{"n_layer": 9, "d_model": 128, "n_experts": 256, "experts_per_token": 4, "d_expert": 64, "d_shared_expert": 0, "activation": "swiglu", "moe_layers": [0, 1, 2, 3, 4, 5, 6, 7, 8], "router_score": "sigmoid", "normalize_top_k": true, "routed_scale": 2.5, "balance_loss": 0.0033, "balance_bias": false, "n_groups": 8, "groups_per_token": 3, "init_std_router": 0.0351, "lr_router": 0.0017, "n_head": 6, "n_kv_head": 2, "head_dim": 32, "vocab_size": 8192, "norm": "rmsnorm", "norm_place": "pre", "norm_eps": 1e-05, "positions": "rope", "rope_base": 10000.0, "rope_fraction": 1.0, "qk_norm": false, "attn_scale": 0.177, "tie_embeddings": false, "parallel_block": false, "init": "uniform", "init_std_qkv": 0.0545, "init_std_o": 0.0677, "init_std_up": 0.078, "init_std_down": 0.078, "optimizer": "soap_variant", "lr": 0.00459, "weight_decay": 0.0, "lr_head": 0.00747, "grad_clip": 0.5, "warmup_steps": 200, "schedule": "wsd", "decay_fraction": 1.0, "decay_shape": "linear", "final_lr_fraction": 0.0, "batch_tokens": 32768, "seq_len": 1024, "doc_mask": false, "train_tokens": 295100000, "steps": 9006, "dataset": "wikipedia_en"}
Below are experts of layer 2 (counted from 0) of a mixture-of-experts language model. Rows are named router (the router's row for the expert) and show model dimensions 0-127. Each number is 128 + 32 x the weight over its row's rms, rounded and kept within 0 to 255. Numbers have three digits each.
After each expert's rows: a language model's description of what the expert responds to. This comes from a sample of Wikipedia text that the model never trained on.

# expert 24
router:122109110093107159102122082137106168065163140105110131101106163154166120150134081117170126065102075150135155173075102081171156112098106084084089119098152124065138131068168172098064155113096122097111141126151125179115121095149157163095114118089101132110062107167180072077121152152152114110158111113084138114118072085094125131171158105178119106114149130124187095158145124056162176104119
Description: Prefix pre/post

# expert 2
router:168095136132062107161135143125104140113119105120094139069129198148147112167154131117171117148051100120156137200060131119160203190105123130107098057083133136101118122106156178096088098125101134163058140136140112205174116103139110149115142157124115084077106136128154099130100122114103082127097099195101138164136090090121156124185127116146147145157124138115137114135089152122177191065115
Description: Agent-noun word stems

# expert 51
router:108123095090112133128121096143102155083163117117086124103136142148159132146153085121170101072113069141141167193060115066178142099118091099075111097130115153078113136092177156095077153111092113087116129105142116174137117102135144169078124121096076125121059102160178071077109152136113111114154078107104141119124082093093121139168155070171130085125159154119176107138176108053162179134106
Description: Later and ater pieces

# expert 30
router:136079122134101088136099101136124140047128139093149071125127192154122155182070139128146115140125130148145094228103125100173184133150119076122121100130144128110149200095135091116159156139129091160069135068207158178115114108165095172122071174112133098109099148185129080077162195123114087149153136103119113079136096125127165096139156168146110101118094100163142111140113111117133167153131
Description: Abstract topic nouns

# expert 42
router:155130097129088166116095148139101124123107133151127146091115153175166127123100131087146063147134120155080165128090056084134150086114178110129139100103090146111142156146123173137069108147101209111129152114133131146117092096161175140138122156074073158111113094188237125094112121177140078131194160148149130103160132125117085117130184102193124143084128113138141062167114080096130182153109
Description: Letter n in names

# expert 16
router:112102105073110156119127095143108161065175135114113129096121157165165111151136085111175134077104065134137165181065111089155151100119105104077078116107136140077129129074163163103066149119089132086113138109155125178124110092140155170083114103095094127108079117174174072070117161142149083119156108107085135114105075104098128139174173092174124093124143132137188093147147118066160182109104
Description: Plural verbs, ord pieces

# expert 19
router:128102108104104113146116115178136109095130118118133141085122163163115119149093035051146107126085030143169165188148128068141125100104076089132148111097112157101077092026146117130119175125090068129122128175119105141136099145133115153130114110123127150125108119127160087106101141134137118083125093173115192081082085105153157159137169172167144090192163108135166105154166140096142124151115
Description: Word endings after T

# expert 61
router:086107080092091137076079116146060159081137104129164123091155112163183124160154026129139110091132069142103177152115120114166190160104130085147144114074163176078125098132178182132065175109111134126096189108131147141124113126124138161100096108088127112136084101147132102054132168095111143119119135092130125118102134103079097135134187158195131117125135087124153149151125121069141144090111
Description: Slavic -ov and Russia

# expert 56
router:101127112117061136127087088167101122082129107123107178086086154173149112120111113093135108096082101162137163126084138073147131113083159151141135183170062123106112171115161085106160140204160065152094102107112123196098128075127093218092161132162032108102089102176121109099141157115133124092127097115127190152087091140124123138125138077113095128150117135093126079165103131122131128134131
Description: At and as syllables

# expert 23
router:113115111088108149114127070162101155050143146102114122111143163160132125137149099101171139063099071134124170178071099121165138095122128099064066125114162156084124142091189153111069129129079128085096154088137122139092099071138148156095100101094095134122088119151181096053122148139138071093159116093106134128121069098102125149180176087191148110156147117130172092143131129078135166106112
Description: Prepositions after verbs

# expert 38
router:129148082124063131106107124053136148061119165088139122074135133126151136136092127128162114119161109073172104181085113106131155165079109112094083112138134126133143166114167113100055122172139108143119087106150109122104114164113123169099135125096108153068088103171162078132136170135094077164063083156160149064175084100129112055123143121104177122151076123147146093150179138074167133152162
Description: Word starts after punctuation

# expert 4
router:112102105075106154120133088142105161069176136114114128096118161169169112146137086117176130076102065137132170185066109078155151098118108104078077114109135141074130132078164164109064154124088135090113140105153126173126108090143151159087116101095094127110075113175171069074118161143148081121156109109084132116107072108101126138172169095174119091124147130135185094144144118062160180108103
Description: Mixed mid-sentence tokens

# expert 5
router:160138083097108138151140139139131144104135135103085125148150141131099120136138164104158153128086076120139153137134144104122200085147157172095162098153182163052080200146143179121135179151132125145096159088095115142141138134132180159102177134120125143126115082156188078073135164158167134143103129156075105143040055133100149119161176128121140064123175099064157121129104087133160167075101
Description: Personal names

# expert 58
router:162134098125079200177124123088103156058120107097124169101120165110131132135132104122149099107125102179111188133103135080116126185142108118121113114126153132117120184116169154178059083204076106115082088101173179122079122133141173150122128141095109133115106161118146114111148144107186114176141084126117153130142132061126115135164170090191153164140056132188108102189142127120196146151137
Description: Articles and determiners

# expert 8
router:127125073083095090156169078173112162070155119073130142094128108200146102104123123092148072126099147134123215151094135115097159164061142104115114154134178115097186048147130103133152147144050133075149124115124118129100090093143152099118088096070096165119124147153165113113164172108138084137160145134102103116075145080114154103177159155091092118156119078132160130133106095127187152137130
Description: Letter x pieces

# expert 54
router:124135130114136130098169083143094102136105146104090128152159115153098093132153088099233102152159061119185197161139122085211166112143136091066085171140131141068130143069159155082158123183120126103147132112084118142178087150142127127140136090123098159058116131194185070122108162164137116110123135136105105158145092146133106154123159146121159079144077140130152131161133082113149130178145
Description: Word pieces after W/F

# expert 40
router:150125079091072169092143087129081168084179100113122180131140164137161135151086116058155116064118115139091151164091155105137130132104169139109119157111088144068130143098164158088092172100060096109089146132137174130156086065135122143033095152079148158120084083136153077102161112140171116135134130092095130153164104118123152090142177096142147077160158112140146104157149136107129169117070
Description: Word endings -ple, -que, -le